From a checkpoint of a small mixture-of-experts model trained on Wikipedia: 10 layers.
Below are experts of layer 4 (counted from 0) of a mixture-of-experts language model. Rows are named gate (a neuron's input weights, with its number), up (a neuron's input weights, with its number) and show model dimensions 384-447. Each number is 128 + 24 x the weight over its row's rms, rounded and kept within 0 to 255. Numbers have three digits each.
Before each expert's rows: "gets" lists some tokens that make up at least twice as much of what it gets as of all text. This comes from a sample of Wikipedia text that the model never trained on. Tokens count by the router's weight.

# expert 10
gets: ":", "-", ".", " (", " at", " \""
gate0:105129117130133110098128139115125133123155115153115107105129116146120125135127119133154147137145170058130162092153121119133106187113149099101124132095125153124103121128139087121153145089112115
up0:113134121151120126109145132145164105088164135102086136140126126157180157145117114094101131061126104148080109118118158127165110138134137100113100127102132113149161127149112136136135119158087136
gate1:155106152131077154136121181112176150144164117092088150119136136161079103119109144165111164146091117152110096115146107121148100131133105104127145146111124158116113094110132112143121142137115091
up1:139112160106103123146148102134128147133141134169126171127130148141101163144120157134128159157101095159152113149138122172140118119141152112091109143128105134130133106116162163115132108146141112
gate2:135120103150126144132188143119170152171146112129104087160104133130122101119137115132098166117121151128126134140149108152129151091162143152105101109107135150128149136137090136095155125167155099
up2:123133097175111139100155083089157083124111083141080072150124103131122155150106152160125123093095098096107118139098116135149155093135138119137137200153098097130169119147135140114121102152124162
gate3:166140147125116109134141171148106117099131098171150091100144145086160133116108138125115112101101095130093098134132095130141126136106175113148100109163109105122127098073111129117110179116129140
up3:084137123160159122148147122150102116148110140123121181129118145127125106140160168132142134094134123147111144098150119141125143106126126108135123133116112121112101141118149145106141128148149093
gate4:162106087159123098099137151154150110125126166121119084159140133158133122125137107113094116069151113155139188077129120163091155134149140114096145175120119133149152136133142135139152139113113129
up4:118134170133120163121086142150135145083146127087099087109135132156172151123093119157153108149111098136137136120137165178124112143089132115139112144127122140107173099134131132138138131110157130
gate5:168143124106108135125118103154128141153062115148120154140162140166092145124100135114151116156114170149157127150130148141112157155161128129117131095186132162109135105169127102090125155084127122
up5:133139139169058122140133151149139127135125099160080126178150083113119122155147123110150119183142102139145154113135136117171164108168124131099110127134126124085136111130121118152136132132126114
gate6:105091145123099155181143127136099154122095114075161126136126151145085084139134153104137162134106139119124147098140121119114115138133083121126102127133148159116129115154123111122116139139102132
up6:149120160100092135139144087124143084073135143109125110148098128145154116161153135146132116055102166114148142155119170112116119139102192121139136096145118115119138110086125133126125148145108127
gate7:123146120119076127104101141102128109132137100099157119138149148169154132158116146105153114141120147135140124158141163086132139123125148107113073145146078131108150114143131141147185133114093122
up7:142101103120146137139131122133122150165135177155125160101098121089100124112099120143118095127090141163138087145080112144104137151154145108130129105070173147132112152149099139108134128116124139
gate8:160097083141130121194113144147154103154090145132139133138113158142127127134156128132143092139146126103090111125129128116128114091139159169127130111160133099146173135159119150127168120069116109
up8:140113140172130096131105150156154098113093082090114124100079157115118138127104112118127101137126116140184126156094165100135139184133157094135102142176133112139108116146117110130123164104116136
gate9:105128121105160142118139141159155126112156133085125112138164124133093136121115157145120155129134176094081131130152164127117119115173124147107144142112104130147170130115139125098144145177179118
up9:096112077100102126069168134115129096108108138123109103109145112138067138116121092155172148166157124098135106112151137127139152121141183123147139162114100124088159142114123115106133127140163147
gate10:161148117111125164126115085099075164128146101155156120126111129134146086144092119102119116161120110142136125134126124136137086101117115150120154098106089141130164152139097115133140133127139104
up10:149169122079131132147173131106085131107171093125128096178109109140148114150161164152131112167128126108123132162139111117152113047101144172105139090125130162182114128141129157118145101123094120
gate11:128114088101131123128155134137133083146114149149122145107135086127175118104137105136132173156111116111143084088088104115106095094149158110143080128109134133173099117123116159153105154110103100
up11:141144159138135084166118079092144118117093115101106148124107143111088098142092129131121121132119135122118161120127134137142124118098126140119159154155119112132143108101147150157110105148132106
gate12:120126114116126119128134096160211135123155139146106111130128098168097142096118118116133161094137128130117128111123155131089122131106114111107172172155120085139125113115159130111100084148138107
up12:110108111104132069122108148138135134109112122131138153137159114147123101106161155117132126085140139137157097087126129107108129120089113104116125158143133121105115086119136105170107142177084117
gate13:152079124154163164106133111100130093158135125116113070157129166123145093189082129145087112103136134138168140107088100120146118123118128184145125136136122164127134148113139135132133113137112154
up13:079126127117166094120120168163130127093155066127137148123136149086137135142122126180086144134161126141100109166126128130100117186132130078162061130124196119126120146067116120173138122162127128
gate14:132171096114156063147141107170099116107120110114115133152138098118098157147131131103102125122110120151196141148151153134092172132113149104167106159151100146170116107119189091152097113100159156
up14:122120115130168181128119101158127156130122147151143110139070120130111144111112116112151150155144128132110158170128148123086084159081118094141117093151150167169110128136126109136115140119129128
gate15:133148087086093103081113147163097103132106152077163101158117158125148135096112114138149119126109089107092123127138138107191126141097132150096136136097128132130151123176125170152086113079165171
up15:114125158127091131103111145081153142091135146103129103127172119156176103148149156136150132127115124144127136091126121133097118140164128128138121145113125107162155109105177131132148103135149122

# expert 5
gets: " the", " and", " of", ",", " to", " a"
gate0:127146106139127129165091091104118138115125142123164151124133110120098160115116081158135130123121202118114121121089150112092162115100125169185118106098107097106134136103152103122154159088151127
up0:141140045129115120144105152127142132162093113118128146130102127137138118109151120170115130151141130136106108127147107132136120117149076120152133157154145145181158145134147108147110135125120123
gate1:120132122107169135113145096106101115166146139109123076130143110096131108113143166144138125084174175120152104134155135167085148125098118121126144124109109124126150116135123142141091124117120112
up1:118125168146133124120090146072078151148150166179114109175118147095161149093174131118165145109123169107147126121085108101098147107130116109140126065099163157173149119154142150117072118100102144
gate2:124076119100163132144111105167170142165123132159141112142134095147161118125124131117108104088133121106092091144169129131108177181112113117119136128149090117079120134153141118114154099100106117
up2:098139081122142134138107137159094089125128113096121133111158124104091156122121121114112119116126092131175107135128094119138160113141125172154125136158103161123168122133087167141120136118104110
gate3:165160195148187105086123140142133132117172162098119118106137136154126178115150143112124125123095168098149109128091150098104099093126159136092110109164111132098088066092143122118207157118151123
up3:136108097107167119081133118161171148097110159119151122075117096144107128140086128079132115111142141134153130132176129111105136109119157162153138137135108103139093130163132126127111111116178201
gate4:133125145142109099141109149140094117127127098169142143135138126142135141139175127132111110095088174173125130146129126091116182108142110091143126131085147137118125144155132130101116148107125105
up4:109130116141150099150147134178112145106105118150120132136167134156105142119153136165182148096119138095122062070135111106119114156109134142144116108099133096095123126126124087141104151065145149
gate5:144145143114105173140124125136074113128123130104125132167115147177130134120091086080142132149162110146117085129144146113144128126117101121109118167124128098143156128126120149120095141121137150
up5:151132150116155127123143097115108120118186154135093114149086103153132154180121111094149117161113127119137117144143129129092102132120107183081150147153138134105111127106121140101118117128084111
gate6:119127091102142119124125118120112111089125168109144106133141131117118116135089152149114139119151173143114122113121083117147155106135124153088122143124140098162149160130167129102106071127158143
up6:114132126147140151134138141130111128128118130116151127117120174132135140145174114146145118136140078146113157132176113161124154132135118128146117109140138108097080113125127135133176159105105135
gate7:138113141157090125128140166121115142143162185133152149136141107164144082137091134108138117118100138171164112100148122083132151161127099092106147174164124099129092118144117150119179175109146198
up7:120146132129120115151156142109186127165105101175102086154107173147105165105154112133112115136139120108125131155111165158087141131136114120077135082114121159094100108143134128121143150137126070
gate8:100102120121168123112120091117093083137113070120155130105143117138112178096124140136142116134101153129124106124114131125120167123147113144136165110105116096088126144118107157162112126127110143
up8:137161129108123118159167146114139113076141113141138136116142144116111106106166103140157120083160094132129161132153147097142127154107145163137106148108127138110125121096129167148124105128181105
gate9:112115102112113127124095104077153148127142143137162112074124123137105085177102144136156170126114108113134130152132094124099135127093111111106100129167144131117118113112136114134103113137147092
up9:137139124094149137114098089134114138134111117098100098084123100135159127163127139128125148121157131139140144111133152134121152148100158154113149102172102080073121104135123163143103121148124122
gate10:106140122113130116186142087125119160123139088091129136149115142126156094083149142145119161103098160125082113188155124148140117150128126149150107169100110128143112104153166166130143130147110115
up10:142124121136104149112127112114089128176129123204100125145142144123148113150145102141139123120153126121095126138172110119110187101096129116114106128128100124156136137105090100125124109127133124
gate11:136149127142084100185131135087110127142070127145101158074147087127149122124114136125092108149107110129109186141164115149109123132146113118096116135123128109138154102163122135134136162164125120
up11:142126075146097105121154069125141125129136134116139098109114144122126153115120142093131142117112116155096138124175160167129139113128124131111104137104124132135138168135085130141146133149119125
gate12:147100125155134093137161134120160135136107146119107135096119105180108122107171088124165134125100153130121122087113125154152142136129134138118101119116088115092158162120179139136121151138089161
up12:137155118090137081148113139167084141130109096081117104146131150154112088134148119089161096137173109121160132123109098117175102097126115117116134104114124134126109108129089108139125081140162139
gate13:118141141118103085146136102126155128161108153107144121138174117152089133129099125116133147107098145125105119109118153126126123131112120147168123085131082159104127085107084137139102129159153121
up13:086080133098094148132117115132113126147125096118149164126171091146116144118127130119138150131153166134109108151125134117109158189132132131186116093081106144116155143114150085138132118148112076
gate14:136146118125119092142116151119121139145103156098090115136122119103095141106087101136103144125156134142121127125147161122176105137143142146162116159134115081085171084138096153140148114088158112
up14:168073130128109101131134141125127147129108120163138137130133104122091121097098152065152118112112148085099133125105130138144117106137116131115112127148146130116123064145097085162074154157125143
gate15:146168110135155148099133089140143137141153153157145114161109104116098158099091128130125135104142151085157131053096159123145132122127092104172117095121139094106143154119103127193134132186115163
up15:119121132118187121116087125141093118103108104146163131124108126134138083134175120114150148095124123123158154137116150142111084116156183122155142098163091095113101132132103137098132095129100102

# expert 7
gets: " |", ";", " ", "|", " The", " that"
gate0:097127133124140132190124085150121145061128117093110111125107134132107166108154140160148075150169128110116158099144090117098109134108140105133172155110115133121098124116124133170078104106165154
up0:115138143161134115135098102114091148176113179112152101086136142123138095125112145167131143128102123105155148159107109099113134136121133084145187130138109144160121125123108111131133145137166102
gate1:173163097159116111131171165166096118193104117137133121139115114125148137095107148130146126119110136141097160100120101137137132103154163156162099089142152125119136157149149099113101133128149144
up1:128141101124127090137109124116111100127105140110119168105109121138084137171124145155095114089123168122082121109125116095142106128126133157135137129160108175114102082143101172108132135093115145
gate2:113148140122159120147130131146147159116098116144142102122149086156118125115123127161124162093120172169096132108089129142123123113094131158125145155112143132109146117089175120141152146143122115
up2:156115132147157124135108164162104135129089099140104106096154137160127146118078180138116101105137133125109099160091099094085181138096119140125134138096176119094130117140130071115108097100131102
gate3:121115126131127084145136129122120134130122110112121085155131092073122136141124101150131107112184132140126157118071140146109136121156117131111139116150098161149135119148139136164109109129160108
up3:145100149100111138164124114132152132162133152142137087117130081162146109144103143094098107092160102122132155128101098124127157059115146145145108137106138204099104139117141129093131142121097102
gate4:115144113131111166118114134146090112145113128125126154153091095084117138136144132143119162103124118124189134104105184146114179103137086111158145085093127111113151107114115104127111119157144150
up4:135139125135140102114147103123103122092086135101143074123107098102149150091105093101126104131130128122092100110132093160113156140160134140136127131129152176080169135153085065127089104140159129
gate5:151162094146123102111135123118145144140169122147079096144120108072088108142129124108153144087111093167133150126122147132153117134153148140109167148183127126088131150155131104132140145111115140
up5:078122169115135110086146129127145125119117174131139149116099082153142110117133116108136118118135126130142129173110157140097103117166153152138128121143125099141116156074099129173116127130128127
gate6:096109143141132141119106130088103090100143140137105105093128126107118094146150156132091118117079095106125149145107151114136151138122116098112148119109076133130110158129164124142136099106173137
up6:134124143133141107159158161107080124106173100095165158148136109130120099132094145111135123107096151148115118129111145110137146132130132104091160155115124155142136105112149105149116100170143079
gate7:141085118137107141112079116111104150133078131126131130108114179178124160109143163116096115109152111143153146138108170111073137122114117071140145104141149114131133103149103130109099088156096124
up7:188144104137102108099175135099087169108179170105116149131115127135146127125117063163124099153138133119138144138091150107126141130127109149113115150120086136141104103155152097160126114150157142
gate8:109154128102146129125119110138184104170132145137140142124112120171123110102117123109126127196118139145139141170108132158170113129148112115114128163121135085144097157171126130108100136127105126
up8:118096146151150119125126159095101127163120148152128141135103115159132122165100156098137093167089170122124150087137112136122167165124100148153152123106159117148113133143126092113147123142148093
gate9:080153133169083113152126184130118141162095125151142132162136135134126135109127159135120162109112141145156092107161160100107170138151104082128110131123060150095179094142137131154150118100106135
up9:082126116146123123171135164135093120143111092110135115134133142136128107168115137132105167086157151108153106159145145126129119156171144116147120121111092094138127133116121171125087120120110131
gate10:136099107134151128150103119131139116143078158118129161126101147136102089132112076177132151130153105119150142115119131152146166100160117131145135160109123112123143132106125134129110086123103130
up10:146154164127070092147112151143110159126150113134111123140133103091154130140113069112125158103151172097134122107150122074164110112168153115137090119090152121170093149138120142137134077134120107
gate11:164145137151149160140148123128164194121134121103131175087128140164131141171164124124127132147095154140162139145153108136156134119116093110142144123133092118112143104136123130099098138099100106
up11:095140122083101151115086095118138131122128115103141113130095174141157118137126130125167157177086143150130179167128120181082103133134131089119117148101089107096116145159129131138143152111140108
gate12:153119127158104122120131153072166128154089103136153068084129146159133119171134133106137124149114161127085141108147129156154099124133130177164154124143121145089120122126142118129113133136172107
up12:154145136125135144130111097112111146156112157123098091115159113126106160144078143134135140175166168155140119130164155135153110128125097163136160138141119130139087091134108162096087144120170140
gate13:148107131097127129119090118133158132133134167049124101128146114144095156114100082074132101124142128114146156120140140135129139159150128166154146187150101148136105092089127097101140079152106122
up13:169105118137136147119148135133159123180126093137131145078111120128111045141119118114169143096153140154094131098130118083146079106118104091159117100158149110130154175107115175140149131085093134
gate14:112107144108134128115156129175172154114152132140120154105116140142132135109142119147136087155125140126107135150069155136091102134091116150084116103105158103108105157157121126127120116106145114
up14:096155125145115144143141103110163132097114094103120121114101163142155082164124108111127123132100107182105135136113187077126160126165190121126139123100109112149108158083116109121167144103084119
gate15:155108143143128133137136154074152132145124105100108104124110119170105107134109152087140140108099129119098144173133156116146155133126164080102112133119171117111134128100135145119136104077121139
up15:120105157090145138138121078131118146151140148118124122145143127118162144172117144099149132131120131137127133187132134126123146158121109092130160152143159140088116131136105132110149147132151143

# expert 11
gets: "\n", "-", "|", " R", " K", " D"
gate24:123132119128184120151173069149115172117170132115135150131120160115077115070138148168134088134168113113154169140095140153169119126135109109115124120105132135123102100120127128108151151130135164
up24:170140151149086105115102136116136127144118114154165104089156099098117140175123109169131135136094138132138110126121162106135109121141107120122120119183139126157149125148133139117146149144091100
gate25:190086131109141157152126130131145110146103120113119139128142136146148154147111110100116145114157141131116142126157086091097150163132119126129094107141113111110133130125183131116176111086124153
up25:119104123162107099120111137140145135140101086085122123089131095098108119062166112135180132132126161111099076129099148116116123140142100095153134133133083122118170139121098106133148083127136147
gate26:096112127116128153130076126099103147116116096117162093104104127157146131167107127170170153125098119114136113103135130107115096139132136157120121088139135106101114096115120171119141133165155125
up26:124099080147130098126138127193119111134122130163110093076130162169119109115134114114099128139177170167109125136126104110107142149175048118186147105134094171143106127153076102146136111161139117
gate27:130108144113138132137093117141141115163172114123141139094135140124128099118155120113193144086161122145212132144123110101095114153151141142153157100107101136104161084130132129102142151115139101
up27:127127105130162167120117116061160169103125133159138114100162097114119137110124105153126110116147141133131103106122130099114173137116125127070132144145165193140118150130137123092131150084107105
gate28:139120177149150113125157120111175117119095107164096123159157150112146101113129124177138107139133091136136159130104092131108065135126132122079105146091185112103153139136145115133144124142161134
up28:147116105093174117087101129115114130155148078129153120096128128135123113114139136144112113106148095149079136156157082135118121115133132095142201151139145082097110165129143134140150152164114126
gate29:134173127150123163109142127135145103152138119119144117141152167098127151140140151123117162073137143103124123164092145116122081129110144127102141103111127120139112130073162108130156123137116124
up29:100106146143107113161150141129142146120128090151180130073089085141144112132130134144157120133125102144101124139150112144124151116135133131120098148144107162108096122169160117124130120167105160
gate30:140164070114145146173077115107113163110160087167124088099150118123140146102145109127140122101168122119116114105149155185132140126105171112124139101090160088107138160154083156130093134156116133
up30:157185124180143099069173095131124112085115145143109124127068178155123115151124103119110183123094151127126140102129091170123094125136097149126146135157095128110119117163124164125081160104167115
gate31:148107108110125134124112148136126124149126137160152125165137089151134153132106080099094138142167137121115116103151127088165126088093122131144173145109118169107115127108091091186147138095115151
up31:178134107112093080125160128109128172141069075125158118168103153134150137141106072132160140099164120159155101088155155112098167159154147146123178150113093123117119145115143109115145143115131148
gate32:113139122135103146125112161142074162144097088120151115139131101173131134106133153104102093108124129100144131156149096154155132143063144089157110148188118082143151094117149106147089153137101115
up32:120118106096182105158149092107147109125138105118123115116129136145127080118116144082130109162153115108088123103100113151087083158164111112111131127079168110136101162136105140102090115150144109
gate33:176102126149091082128129127165181114135142152104135144080143137135159143159122134164165156133125135139119125129086134130140137142159109147176115145120161107112135137115132106152103093122146134
up33:165127125149125124152143127101124114124154142114116148098120129109087142123082122153184136139107105144105184133132095153115093122125099115122134105125147172068120091152144124133109123168102126
gate34:086140072132083171138123110116126131144145113140158120169117173103105107124139082084113147150120123130142142127131136124113118129161138122120130122123135120192111128190120144137175137153126142
up34:118105139097097133110168103131126164103100130099103108096096101117103132163153121137138139137113135131108118139151107138169112122121112136124147136116092083154078123192135086154132171188105143
gate35:118110132100116112107120114074126172136168146113091127106134134144165115085158120114144141125144155133168141137107127149135127130156117143145148107119120092158135138120142155124192158115129123
up35:127122113108151128129121178144152123135124130145150108090140144139137071118174121114123097150169129108100148116121119149140135137148128108147071103122077122092114137080109132092135124097132141
gate36:170124138116119104095121098119127153128150115148151138147096140142125142136136099201138139108122134126157089149137119097081157135145125145125134073139115133181154138134161158124151122104121105
up36:136165107146139116118104113157083148137158115175187148143120117131148096152098127125101116103139116105073123114174156083163109099149156135128129136126093090111140127081129129127090095108140163
gate37:160118112134101148126102133168105119157068118101144136096130116082098092107124149150155141112116088152090122131139158167108117103135109066147109148161116122120092109170129096121118130122153130
up37:153151119100147088122107113124120111130130099122128156113164145118080132078145123147124131126118115140127136141129128201097066164084108100137118126115144160100109160163172130131103123174170107
gate38:112154122087157105128112113156132126133110114113111127131148135102138095105088118155127109128145152139149145087116098127120162131174102137181135130109122165122176119111103131108115140143100091
up38:151142133162160142171151117111148152144121104076130156165122140145160088138176136146121106119094131122132118146149095127130094130140133134159075125161139142135141149112135094119135133121070096
gate39:118152107087112134125118131077136131162133172083105113082099133105155159120159156081184110113116141122130151143127116129127139113102084110135131056137104136172175116139144137097124140131121158
up39:122131124116165091102121168126167151123106157117132129144167156108094117114114122161124138137172111103145140125113090097132148133117146146143114119142150122130149063105138157132140101134122147

# expert 8
gets: ".", "\n", " in", ")", "==", " ="
gate0:108109101164109122115162138143129142166107134083128117101127091136174122106131083100133101113102153125168129076124128114141139174128146119082109143145095093154104136132160134138129133141134150
up0:126117124132086116152124130097101128145112109110154138095132116146144137127103098080100133112113130153168110155110160115080128085126125139116103143168105142125138119163141138157159129113139090
gate1:135091117130173078107154134136161153131163123163107110157113135118128134117183115094149160100105115096194142134124126155143155173117112137106142094084082151108124125135104129124150118126136158
up1:146122152136125153126151100168138144147127096118140130160154136133132100104087127124135111177164154123136167161104132125123126125131106119147129178153120096107117191116120122113146127090107089
gate2:152111122127156121112157124119146157134160140119152126116152131132112122128095138129138070152166151153138118139088123131114137120119143112160172110124151145165130125098150134142119105149136099
up2:099120121146138171136135142120108124151126126164120079116093169099131140168156119153100155125104117122101109161163131127113145160130128200131111166160101109146088151106137162126120134150126118
gate3:132146125100141141117143145126119115121136116091152142113109128118113081088125137092158091117137094130124089142119140165092153144157150160145112129136144095113153109172113108139163128129134149
up3:119127113136128156140138147139152152120144105139139171108149128160106082127086172145147162098116161144124147124144093116084102135102137146095177139092117090130113117112093144169121133133098131
gate4:117121099123110114094109125155114145120157116121143103147145137156131150152194134141156106126154129090164181145123133174145093100132117141140104096098143090118112099111086132099163142093148113
up4:131166135128132130123142152150157185119172133114117083126114113180190150109112133162096152145133128117157134121160108058137169118100120107128121166171130097123134107094129111146142104125132131
gate5:153149141172155102124131137091156133121143145116150128140112119106153082106137137134139129127134115123118107087131122153156155147161145144115142111125162127142119138156150164152084112107153122
up5:107108120152138095107140141119160109114134152143138158153118082123093134165112099130159154111098116155098153119132100136083128100123155200150180134122109170128106133116141125121157166084125128
gate6:129101126129120081122139125131135155148131140121160124180133125169124122107133125161106155136181116173115137181146098096165153100098152154135136136135136128156134156177158151085153099136121130
up6:117086097165122128173099143098144138126122139135120155081114136127121123157154098126096143126121113111137113123133122174146136150097110122138154125122124142141143155090131150092105168124130163
gate7:157129099163153157109133108170179159171146161109130145149129105143149131139108123144119098116129158138124133133094147122124102123154103125147086110141086098117146065124142178164147106158156128
up7:103147107159124122088140093136188125138128146132128139129104124077106095117147100155086143092098149135167158125124131094144105118149148090138123140147099153137128086112136133118109106114181101
gate8:134094107125149108110141124135144067110146135142162119114163111133126113129202118093175109105135126161123111170110140119142096088119107124141075107115159166149117149152132098127118126167097143
up8:135143112151094123187155163146150169112130140086109120113136167098122153108117106130100119141147136142132160101110118118135152109139132147154102080118135138153110126117138135121123147132140157
gate9:153147162137139116126153158153137140198094134140098158142088104126144107095133116135183140136143124116174130149100079158076147147177094113112120128141167183133184113133080138156151152121145105
up9:172105116138113140123133134116107142104129115160128141126148149111145126112114162124142109057163131103088083126140141155122129098128150124162168150123099111156168176104117131134183122102148185
gate10:128139119145136136156148141129161112157124160145124138133135141121126108180147115137095117162138112151177156108132125121139086145124105120153083173138114168146109136129107134120124138124112113
up10:131149159136115111138160143107164157128176126158097128128151084128119121111155125125123112148138111093126118057122165158138100096120150117162121144133131108149092145137108159109152156114114126
gate11:131138111139085158121156121132155160150163094153111113159110137122129122112117125101149156125090135125132158145100115122136101126089160151128115136127141075126144131145154107149154108176137113
up11:121107170125137123134147124148137143104083127104143138146087087143130160150106144043141116098116157132120144139146120138183149109124107127112147148105101121138137104119110139126135151140097075
gate12:127123091121116140094161103072154127154126169114089087104143146103119125155122164169126144126142119141136120105115155146139173141159137115105121139146087159109076206126126138112097107178140105
up12:134137131090116114140075123122162082099113112116138135134123117164101096165101143079111113140127165158160114148128140100086102097082116094142159137139096111100150119138153161112126135131120118
gate13:081135183113151127157142081111151156156143106151117161133117146095148123108073142158122128149101152126088101143122126092061133146133096129155123128149145149101150139145138080074125067122079145
up13:146121144136148107148138130154112122153095112150138110108146170140126082108103189093144102145127157147108170158105122124100158164095160128141168110091135145157140144117125104112148131147112140
gate14:114105130112124115117170085127145134106077134110105111125162128109152129181099141103103142151152136153086153152140105123133065139126151146084113139145161133122128119089123132108138100165094105
up14:100133181102106180086076119158159146165125142112139137151095109148109116077142101151133130138117136112157089147096127114125126161130108106177116115149131121142135094136127117162095149076123093
gate15:139113120118126081138133111133151116144128145115110116120120126106150140088130155089119165144133134128126159128131124163155103107126137094117130143128071141148138161133142095130125104099119186
up15:149099123132120130124102108097128132164114097109153152084132146127155131132141158152120197122138155176128139134132156193144137122110137097154122142112115128109103137130169104142139122102157134

# expert 0
gets: ".", " 1", " 0", " 2", "1", "2"
gate24:139154143152126139109126094177170137125136178119148116136120096149122184146164071134138145136179126166131126127151160112139120117130104130150164100174135126128142174174113108125151140103113111
up24:125127094181156109102145106129110127152120163097114134095095117098131162143179134161140129115148131133148141138119209140109134105121109159104127069153096109150165102134122143143160120125117158
gate25:101141145161157106107151142111136120079155088162158107126133160141185132130170113122129140121118140124171135168088149159114125150144070082086106136155129122125165146133118171099145156102161159
up25:165138133143077157143146149124148147109128114134182137130116155156124144147100134184083135176126129109125086172123077143089137112123139160119110098112145104117142123147096122107121111084123144
gate26:132068107124139132132155092138132116120160111118158144084102147093109126125108158134156114133112085160136128130158147152119132122109103127121159114122141112092093153115145148119148118120150121
up26:103116114107126132149139200133119128094153113121154183115156133132156101144106112116127130120134111156105126141149111118099118123141128137098131144151131156088124134145126120141121181161136124
gate27:155103146152147161142123153101148157112131128103115122153132130107081099146139118106109123135094124140121149136116131102116148117120115144160128083101146134160129140151139123137135144115117089
up27:089157122133132132139137117078141103155162158158076120167101116119092139168147105149100137119120163145133078112093091141073128159131152082120112132142117131115133116153086136110114171116062123
gate28:116108148135120146125109105108116126132112084060129131155124123131117112167125176157134131101112171148171135154136127143096122097120149148095101081132143103086103164136109177123111139139146139
up28:101098109146123163119132164158156101134127114133175163094118121125127099131158163137103111130109120111154155101143077143127154124109092161133135091080154127151153119098094140153157160147159092
gate29:097114159087166121117131119135153121170140108126081148146124103120114116147122160112145123103138157118166120131123119100105141118091142167144139105132118105146137131141152106122118118117107130
up29:184180204132183102115095140127114104127108113130154153135140171085171142188099150049149063114153126128146128096147097127091107116133112127086099159142110169086128101102145109167119117126176128
gate30:156148096122152151119120113110106118096105127148159139132165149133126156136091141090114134087107118132141135153115109156135103156165122153104084156160102136101117092126085129162143097115114129
up30:128148108111134159179099113143130134119130135158156116123133146109163151112157162167098156112171170086164158098102132173150081131099129114143120127133148150103137138096162102135161135122113096
gate31:101097152159116097158142169150126135126165164116112110150171141170120111125197110107110120167105103147071107129119125125153158157111135118132135133204161087127118143152128158106108157107105146
up31:098108152124109117151086139157148132114145132107122127122095144127103138121172102170143142148146110146121133143179155095107118119142137151124163143133159133099154098143158116134159141095099120
gate32:149135129135145078120059135148146138138146140136146131131104145164128120177093115135089086158102128105133133113126142179142130139124110135140087127125173112096111148117135172107110134132091084
up32:095137104119092095129112131110111152131105109131118119114118172181147139082096100110096150147138130143114173147146102135134086135131126111093171177123125121145161146142127127151153115101129134
gate33:121122148150180135159135116139101106167117088077134155098147127103111123137111151092084130136122155153140151088124167166178100120126102079069126096130116164135092154136155160114145134116114094
up33:122102107147180109104140167148153141126137161125125174129113177165157137118137128120142094148168071084112120132113121164136118125146130134123171135105140182157164163100139106117110144193087174
gate34:123117151138109167087137162148082106121171169174128134084139158119131113119126141149151112127130128156114106126141174163161131169123118088119119203154120117141142112138096110174141100098095083
up34:080093124141136120084161099138114136122095104040123116097148144104117159133129148087116147128151137156136150189111098133105134142155135150128115169115123117155156138132138075147119098109114144
gate35:074140126152156109119149119112160115166141094141132146086153141124176101163130108160105116094142132139164120132131140128101132114113120128126136093128135122166100127142105162161114155100114148
up35:143134106146184164120090153099119154135146125148166149106130145115106102087106107145136145092146133115157109147132088128137118145183128105128120112138160137165118144128101151138137113132163113
gate36:125129163084086133125175102096163130166100175147083158128173152095126154119138132154138153138110102099094144152123178116089099125120091111162168104119149157087115137142088103151114102117136150
up36:091133115118115171146154097130109136171130084126082111178151141121134132150125157129089204120151167140159113127110121154128087091170113110153119116137182127138157097120155168147135141095115138
gate37:141111142130073113157165111162140094121183110154176145097140150104131171110089148148125160152100113100117111087156086155104093111112135144124125123109147099138108121121105111140166169128119111
up37:124132131133132155162128118087131160083147168114145099131134155162165151097125102136138130125134111126155093113153135104101113068119141115108133117148135139158140117115136138187130104160131144
gate38:091136130128163121148175099080156119088145142160083111105160152161146135136141150113125113132132131145138087153148150123128157142139129146166128131132108106150140093155118095129112148143130129
up38:118167158120112129136128167141096136113130098086177081150144108145155085121136169152129118112145114127119120175098115100175137170128112120187152148109105153090138156163125103120092163139141175
gate39:117105152181107152101114101135149171097120096131125134129188126063143132128163134119149120099134114092108153137145161118146104138129100152102126104137104116150133134105157109168132146126103169
up39:148138124132156085134116086122137108143138160139115168115108137135119116125080162127115132119133093161130136136134123105126152144142135116101139129127125106183169174138140095119106105113130151